config.toml
num_hidden_layers = 8
hidden_size = 320
n_experts = 8
experts_per_token = 2
d_expert = 96
d_shared_expert = 192
hidden_act = "swiglu"
moe_layers = [0, 1, 2, 3, 4, 5, 6, 7]
n_empty_slots = 1
router_score = "sigmoid"
normalize_top_k = true
routed_scale = 1.41
balance_loss = 0.00644
balance_bias = false
init_std_router = 0.0258
lr_router = 0.00049
num_attention_heads = 10
num_key_value_heads = 5
head_dim = 32
vocab_size = 11380
norm = "rmsnorm"
norm_place = "pre"
norm_eps = 1e-06
positions = "rope"
rope_theta = 10000.0
rope_fraction = 1.0
qk_norm = true
attn_scale = 0.177
tie_word_embeddings = false
parallel_block = false
init = "normal"
init_std_qkv = 0.0339
init_std_o = 0.0
init_std_up = 0.0339
init_std_down = 0.0
optimizer = "muon_variant"
learning_rate = 0.0112
lr_mult_up = 0.811
beta1 = 0.95
lr_head = 0.00831
max_grad_norm = 0.5
warmup_steps = 54
schedule = "cos"
final_lr_fraction = 0.03
batch_tokens = [65536, 131072, 196608]
max_seq_len = 512
doc_mask = true
train_tokens = 862000000
max_steps = 6911
dataset = "wikipedia_en"
Below are experts of layer 4 (counted from 0) of a mixture-of-experts language model. Rows are named router (the router's row for the expert), down (a neuron's output weights, with its number) and show model dimensions 80-159. Each number is 128 + 32 x the weight over its row's rms, rounded and kept within 0 to 255. Numbers have three digits each.
Before each expert's rows: "comes before" lists some tokens at least twice as common just after its tokens as in all text. This comes from a sample of Wikipedia text that the model never trained on. Tokens count by the router's weight.

# expert 1
comes before: " ", " the", "|", " \"", " —", " The"
router:078099126118125111071120092099167148150093126149150086045150156116112076139213163109106136118118102109113105113144107137095124159096136110073122088147179117148146091169144131064106143154175138130072167094146149137130157137172073113152146190
down0:185177152087189145095097124084145127112119130110049128110073144204160148152103100090136114075096175084194119204141109114124158176167141175187126102145107121134133051109119111117185139113112149204075152116080118082144186155088117138136090091
down1:126163188135132120097120096130150134138093126101178146170114077189150147143065114145133090137109129120145081163116123165140087096107046112127121183156108124137150134099105109162130069127093132120151111198139134164149118114135141121085131104
down2:129080095138079127105125109123141157104162076114132116169150170095122116085135151141093086124138139120114161138108167093099161067107082122201080134065140094172136072119183134103108165135110079115122162157178123124189180079068099115140118128
down3:110091164121171103047120162133211097058147140160141107136112119135122151125109124130124092171101131128111128084122090170183076172148071137165127107134114144165124157151115102130181121208144150142178113122087081105135148118082188156148117117
down4:118200115096124141163114104133125134140097130122123088082146099097126183083143088114159110097142148117096215095063125201151192154158148146085045102092120155126190141137124114175083117093081118166132094056094137060151069192141211177182110164
down5:134135154110118098104146134145165101151123102100118120137135120062100123108147172116160123158129165142129131145135118148112146186161156120065076085184134165146092147103077161148105106141138074112120146160169096125156138142151157137167202113
down6:128118120052071113106160132163113095123104086100160112117160114120135104112096067118102114093119162184120142098125146160134162115095084140120127098134140101154113143119161167117166132160123110132146043123094141100136040081115082182132178132
down7:154040092098136138137188134092095151099148089175108115112142083105124148177136111155113157170066134142111182125169185147178144152132161118151103045106094137181125140116126155122138149160132173123119083111106131167150135170118071127140141130
down8:075075087096163139096093146165134142198187170137148170100138125137138074128082094125139170100205135114090185170095101159064104164131121123121068104149128089138072083114142121125129102076083111104089121145089102073119140163075142067101086153
down9:119097136118060049134170157133101099113094111077154164129145106144093212114153107099132119194176074117097073093158136132147138109117129133144128121095087138164148122070116122169097129111199115143160078139119157119151122140079104174187144145
down10:150132091146085037111104135097167167153183144120166192122102120043079097159091179138144122125142106108155078131163172100176126096179104102102137142169133086123102149160196142105079161151149176185187101157099128120108121162131107153176153149
down11:108163155153115086127108155088100113099141172073129137106111150189135144188098130164146108157190084096173141116123100158154108081138096133130130231178114169168160112147097142112102158108169136187116136125095144141084051119186130117121117127
down12:151096108097152108089120189168152092160098169159109175044121147077059150114145130144199173155145116173128141109106047096111154161128097136107151082113114163099100110076129186092096090180151126126160155144107113094075138164102174098166141121
down13:127101141112115146104059169152128148142162098139088123067150154097142073084139160096122160115153176152097051102138147156117148143119151099122094111175107160118172137188161165127101089107068105103126127129147152175194182133081168121096104101
down14:117162084165100093109162129138112089128061141104147137181111126122087158124116113171092126130121107144150226083167121164114090108078138117188167176147149165091124125150088149106171107072114107168124140068155179101110107172105107079129132133
down15:138170108096149128155080131121132128081165081075147161118120085142089123111168125082101150144135133092114142089149120173132091126140137081128117103148120148161133120106128157110113082104139187084103083165192140078152144125095119133130119115
down16:190097125091083110173181177141126197149113142103122121119150129132177124151152093088184060115142132170109142112134155169198075126166142114131185123093134152153181141125094174143178114109098138169137125141112074100130136113105127145154081111
down17:130146129121140108097085086136076211102120160128132148124130127100140118144149133139178137195189168135084116073169176152190108131178096103140116109142067127126121110077170083102140135137083147097098149052183135091159149098099158157146175145
down18:104141141104069131141121145148089083125191118099128146211123096134096103135158130092129107169124131208107176126167067136145141193144134095145099115106137110144110141151131163117160067119157107124165176169122085134130136121110121093086139143
down19:142145136112124112097139108115125138140144083145141109166139151066125072140165110089134119080143105087162139160100126102101123176172117103108113133135065134171111119103079150114085123137051133108090129105121129057140124111133123153098120093
down20:167184140115156077203178129140105148105097069069155125156140105091084102120081135100154108172130144096171175153100075078122153135189135122138139133125114157159156179124095127090188131122095117190179176105145157135082133136166090092114140109
down21:105149146120082075096123164126176135140113136180090123065126067180089199083108162080082118084154168128065159150074159125137055145083116140160117152158118112130150134141144124147104143152071135192089093113107125142121191086046092139141139143
down22:053118146203031124132148115177198144108121151071113135071134127163067080128168126156109106101085168126085195178124045148125141166177121132090130097122107126220214158101171141162136119105139128092112145138188150108153119079069122129131119097
down23:131161202073152107104152143163144110114131106141151133148172081105169139174122218144155177142066164144168144094094194122152063136127136101167115119138126155131093144110106138122121205110140163179099105135108116128101094109138083170122112137
down24:182098124105116103130136120115110141170144105185148120141164153105116144172143099139078158111118021150139104077096131083121111081128135109144145168102096132167159148111102106203147105146169129110142104136131100165144104153117128163107101127
down25:121115147126176163150150183156081154150181143083089121174141148155117086146153156100128172129103133147083109131123113178104078143135075063145138132164138082138121123135142142116085132136120092129104059147136159114147096122131135165082101104
down26:170126099099144064105087079135126157101097139192115147123108110102116059167059148143131132108120130141101169068108127125167055187163159122129151110158151135035131078149103115089148103163095114160132051107152109088108106173129117051148146102
down27:158162126119157114132141137120138146142129090198117103104109117134157075181063167152111097139150147168114162106183165070148123114099161089123093056138155159090125122146163123184174206154130142157137151097134100088111108159129144086086131131
down28:196066156140199159107126099107183142101153154166103148200096124133113102106169039112126099126156130093107075148136123138126099100117142156106113125126106099152132093134175121101124153109145125171199163112137115137149136025127129198166091135
down29:135183155148119063221201210100094117116155147124109192165132134151133184155143154067144144174163105155124107131113127090140116152108156103096120158136102093151110066174102124172131108116113110121168144171121139137079149163147107142101112096
down30:113129118135101073146130135151125092166109112216126131157093154102191135111163094140129082141151074121120106105176154209130141159072101133141085189135138119124130137038109213148149135132122090147080097137118124095105115089139129140203150121
down31:058145140145095124137062119129117157110143155100119151135143116169168060178146120133122095210091177146119170113123138079129085107147171100088080166168120135131159192184112152131063164096172111070126095133110188115111168163115094170145149058
down32:092136142106088154139063122131103151168109146147142173095137164120130172091109081100084094134179049138113118147127112148106126149091112115184122077187113185127174084146166139119145050078104193062100152098109103110154116115118133076167155115
down33:064085099074159090126126138150099043166107137172142126181126066147156165120186089200077039130121085194138131079185178181108102113096122165120126155081157167130141127149109179119147151117125109150099131130100095167115150137096134101085112175
down34:080163156202139084149134103135156117118113148160129157183116179164202104124170115135182081149161133125060170171123108137176092140151193152097143088133167063090126131105148084129134110105138113189176104156111114167065096130133141181141171108
down35:184170117213106108104185111111170155135158156124114075153105162125131068150119115211134083148133110114150168059117144113097053104171097164106111087122063162205167143151115130144090125093126110142118078132127105090140133092066114201134099112
down36:141092112117159136110118145006129136142127082107119153143067114084063083137131089128063183142088090107192112126137108107119112122218093177075149127148130011152102141093096124166101154111122090190121125102100098136114150126151110127137155127
down37:138174146124129169135132124154082120130092029139092134115169112117098155158146177098138196091174104115082129093103136141131053113088141136128098126119091159136131117128164177075149067140110110142152124160142121116128120149108079082059124097
down38:084121091126114129095140090090153133119086129155148141137132087130185110167105124131127096130126081098110106128112196080131134040106140113189126142128116158133083156138144115177123057178099173075107157139111145114109147102157129117116136185
down39:106071095082197148177100144117120131116158116116142083091154145135135103163117134141085159117144099086148127142153143180101098106141164128130115170152128154147154098088129131122168126091135141148194187104096189109186114071117101131154077131
down40:180102086119158065168090147097133113124107140171110127162113155126099186126144083149157114145110054076122109182210102121115134123146119106083111140151068124184120146151081122125139102145157112134124097128077123149119176124111064103128170129
down41:105194121088082156114125079127124097110112110135120156097158111184167145056170087156141123064172120095112149115150129119164183112103152163163175139176170117222185101168139155075168100149099185099121097132185103146189156147083078115117065145
down42:105145170136105110115109108205040173107153140104071136132119114097145074107204087156135117131168121148062084193158156184106074131126127118151158149113140118157095111156161141155151145110125130142122124116124166129134158137167143134078141191
down43:193110133152120079170118066145122146118161135171122128162099102153107144165121170107143130140100106147057098123104133194131108099146078119140186132080137109103153167142132107152117171132108136122123134110137064133112110129105097112101120096
down44:095112159158156126116153080162125168128176150110170099096068129065097066113154054117160146106086101131105089134117163102139154110122112113209086090092186110168130147126128125113134161116152160142151157122152124189128132144112099111121139093
down45:075201098198162083139105145128143111078110146110154139170116193112100118152176178151125199135120208086141158122075147172093020120115163126121105124148109098102066138157123133133120102155125074144098145169139107106168107076128163129081110117
down46:125093104153132145112084129142121147110150141130165138153163134156142176122172138146098111098092160139144104072155090136124147096128161120050082174119119163103127140109168107118125162140129091142035168140180156107080164133117100082146100134
down47:182169115125146104137103092114146110170172150125086100093164129110106177133144099160119149194094090157142096100142149117167091121115122127108083156162183102137116147149140199094092175106143151170088102099166166092150136074125137139122158117
down48:124084195162137140173168173144121141118103157064114078171108102201132206135131132108179195103125109147141144141088165119202107112075089158165128086105160163149131124128112142133187091182089134075154104093058172178119167114172126172126152099
down49:126129115113118106173033074142149119136123146143151124036136111131069188133090094118134170172131120189137136110167146127131116095135166087170141108149156067171181127143115147100154139202086115152174137143161106145130144156124102135072139123
down50:173120167109121111094145169107059087133108115102089059144101140166087141143094208093145145072130137105165145115112103106117141112061125092138131118113116168196079082078093221163110108144128075068132148126109202137085156078118089114121117105
down51:102127088164123118118115113113132126139138091062166118100154140116124130103120153177134125118114134073120162188126142131107098097086094161160192099147136167140153095091169092091067094072079142212149141088189195108125120105157155106063104137
down52:098138114129166100152119170144093099086090127108086131106176143152104119123169091139117098158100107154121104158123135121127075126056119084156190157096063180159119104042104131155105143091096128088148108068096137104106118125172129118141087185
down53:151114043135149086165150136100129161131108092098149135136129136105092116154144158142134130116074080083113200128104102099105091079121161159110092098123169112159099118075118134192134159147121177152135078137134126143071122132107151138153181129
down54:116100152112162123120092133137178092122073137125131078125202142107080184152102159134190119193085097171159129148184134114190135066084101154115130116130110117144097068077128064109147115075199165141126125148153125103112209198126101138155130128
down55:193086100136151146150136165095147083162132117097116168168171144124133108146146139160136063135129135060065109124112126086104165144095138095112169109119081172116139126164112098153113116134139093135139140153077101133059137119130128205108089137
down56:153112143125095154129180175122157124111095182114153140094108121139199150096113092178122099141128105114103076150138083154179097141154089180063111167119161184106127159156159087163137106114164124156173162107131169187155161145188127192112069148
down57:142120172129159034155117133143160059075134160154173116099164168036161176127131118119110186171090108093052139200130120121073142089055112121122091128167167138129171159125132114100126057124134150212110107120139129089091131116174170108148123135
down58:152136087110061119188093143126173160155157110132133132120154106169130131074172134170103120128096125134114137183086143165125097130116158123128117101051170120143142129149111054128107088094103142152155135091116087147139176110158174100091101089
down59:096157143143151135091160096158104121142112110084105121172091087105133135120152163120167106155060071171163112116104153121111080136132136114165116146081151193127141181089122138072134084090163162095099105108088096084153081104136130113055155123
down60:123149119085123091153144124108077101136132133165184149057071130154126135114129175087107185082152110155148146129078153114124156131082119104130145131135193098149070171080067114146146085193116173143107112133134091132134149109122124153110190120
down61:114115162152182185128151180114145115114147069107119076127182078127155106165126088137144112133163128086122089151140140154138122145171131144107081189160136135093173078131113105112091117214094149194141107109124104104174090134141127128137119141
down62:126130125133119084137063095126139131140118153117122144084071122080100133132190151147139095135177119158114113122142227114146086102127152144115165115120158080051119180091106132166095095079114203086135120110111075095090132117128099094113186139
down63:105136114158150093104144169103166121090105098114134168137105104116094112168108117162124105154115154119162105144099088147156110165104170113107102167125217152140153193135159133148047143108153105150128155169150136132142073073123152171098059132
down64:145095122132099160076135146167077122114177084104090195130129164125180094095084121145198152135173097070116131050120146112159123149087184148136110120139180142185104121100091157106161111118137107101105122132155116195122090139116148154177167164
down65:122147117129064106100115108143143068125104152183101106100161120109112168127163106128084087116087196169105160111109133096136116140060070169121103074099150131137112154145105114071130133150092177070120135106135143132135135150109089106190185106
down66:093169149079160070169179128126110097111155108118095118137131103102130119153112143172105093095128130145139135122063120112157092163139141096142091114090124082168163173168158124147130184086149077137127135149149103097104144151130115145159109136
down67:092136107110115161137202136131152121152122117161132141170046127090184162126191106132061104130137121112125144106111172086159130176115102157085179112129141200196137087112085085134103112135064164135098143100133147108112124095164209138152051132
down68:097135112122065101145120103033145105114114144130075140113145163128098141080119173139099133127064085113155089135096103157108163092093142156138147127070089146194130108149131154129183093128093169091106139134093193101125145095139176097119089133
down69:182155089155084146172131157114144096080157089078115139133106081147151152105115130051133091085064136126122115141129113092070113062076104171167120141094159113119131176146151206143082177073122137171145140083099139179181157163057117192173134111
down70:152133140185149104063146108152113099126139106146181092147192134147152158145133088122193137069171126163132110130169114155117096072125154129136075206126105129156164114148162130165163177157128121099057130147173159130107172161109160126073146063
down71:124100094021085113131145129171138123121126161162105116177135132077085068115134110169136109094089142061159141074131127077074143111146116099162105098161107072154120157139123117153114133101164130144109195143136201100147073134115128093104133103
down72:101141129166107149144113158099159154099156115101149125158195103065120128148142139126139152108145150162082129120120120153149122132154078156167163188190125168113122110121137170111128144124124105096122114159117141128143159110115113164117134164
down73:077172142148125113103138140197130121173140133120135131139153123177135078127138153106083126221097105161103107153132141130097141161100163086175066111172178149133104144073152168178087160125141092093159173152129181115192072100124138145116128065
down74:160093120101132136118084144058110113153161107146189140152114141156094160132143120140149116133139100157076138107099148131163111120121092097130123100158097206095164131087158108111044086084110137150131139197098142125107093132103138158111078153
down75:109139183045152090095066114109117136157102115126069148109116181099133127148150122111095153140172132097128106120156172145162124137086125076112166168176171086195083106115108135135128150127151091155121095142128127105147142108110186080171089129
down76:108146091141153136157175066125150140081145094183108148160094103155177131122121167124159131115116180114113063097161167150107119125147111112174093155095080100142110138163108109113130099102136095167085137132149136151168135126104177096107072089
down77:110091135123113128095080066073113135184087164102074096081150110129150111099153117144150171152200123156146139134143056057128164149147135104109081129136154113156110134134122181155156124107101134137136137182146146130124103125119167113085149116
down78:114169133157065141120088097132162120093106149135143055064166178139135139087096113102142110125153097179085124125072156095104072115159111151118096139100162104115130108118118149097159148141130111130178127114089079156114153185119183096152171118
down79:140091144163123119133163165160111122138188065114127115136088107072099101131098135152122182123131113156181099131155115169168138134170216122094146149104086084142146135149162138101145087116102112142095104204103063134160120124167160108097144125
down80:117061104139074136206141103126169159221168093139107089133108115152168152109086083106096096125127111145174084210115122115115108131136155152113107143111136100199139128131110148143142133213064157155144066127139131156123149135129083159181140155
down81:140143137027118180125155113181176137086129115134137157065131097134119145086176178091116088131143138147167176109106073128134145143122184144097095148123184126161134198114134180095101159157125118092071123145201172115133114187119090104124127147
down82:150133142135173137048129131057123149179124163110161068119163129149094115164101054196115145162125108144128134138099130150136130087156110143152187112123163109098158118133137152148141110131067124092169130137170104147118195109108106137100105162
down83:120131091111098129164114137158191110147119132115111149140162139108147090088169113123143091196086110100121113090096115141142131089048145096107167140090098120156167155167098108147105144126070085143153126113156125091120088101170128150163122141
down84:142155148086095165141143156109130116147149135142141108102106163109090088123200110174083143148103156115184194129111176116134119102114113105175139168191150141181181122194138094094089198178118175158161143127133180123170161137096199112125092121
down85:135145109094157138099109165115117196126071186138067122074108107081138134148164158180135159108131140100176141129151138091091135107070097143142131107104142126136107117128118149153107156154126115139110143079154149118140171117124122150093173138
down86:133104136147052104125161173155111151131184120094111139207082102161118113124136126108104076133098113147165150094144193097144093168124093099121117144131135135155140109201153157093147070107134132117150142130050090149145148066086170138143086155
down87:121111154206095097134122155158159146150135160136117173180107109170164170102162105133118094102184151159099064036145116116121132177084160101136136170199129165123120091140093151176086195172126085124098160100115134136139135113168133159157177169
down88:129078037060164117168158155169110103181048115198130119137166172217145184167166169158062157113132118114128101141155109113083167118060095111081142102163208180144126143141145133082135170091171096181155143163169097122129132139102117098170109141
down89:084157111073100176113121091092190159149120175064115136129140128174122128114097075194114150115182063140157191147167141139130201124114095060154097130099122076136179137105107144110148142118111147143090150132140129160146089145160101108094116179
down90:149149113108104068149092110133155150078146108101177127143168158060142121107138255074187175159120161142138113131122150147118109093169120115193123147089122151089143100104152154111169107124134115162120147153094188057127142095127144116123131119
down91:162087114157113094110096140121112089126163134171136166177150107146129088136107090195178109206118128110107124147157113138135115105127114059145207151162189132141117119141106189072107145112074123163160128125174126084182208196125098111101102170
down92:173173107049137116166095107160176154073151129081140061076075132118136118133099135091076164168114141128104178138122148103157093112110102111185130141110115092106144166111138123148095115179095096103093174120113111188142111137165150139155093187
down93:115137142082169132134103101082136085094076137115174157086143118106134079150136197163147133091099124142128147156125137174077142168121139159099114160173133095100114179146141078094191153027180111146126140211090171168074112138176106110125126137
down94:141101154107099101148127093119158095129092131105143156144150151162131174117121112064134101116199182160132147170140144099119145144110094119149091062112139099014092114143150151125104154152077085090147136170126128105077120154172133136099118146
down95:124112113193144126105161124116155115151157137079175131094131181052140134111133139064059192074152147092152135096117169110128158127132094072189108118132116152067147098115111132136121141115129158108125112104157116122156176126137168096159115058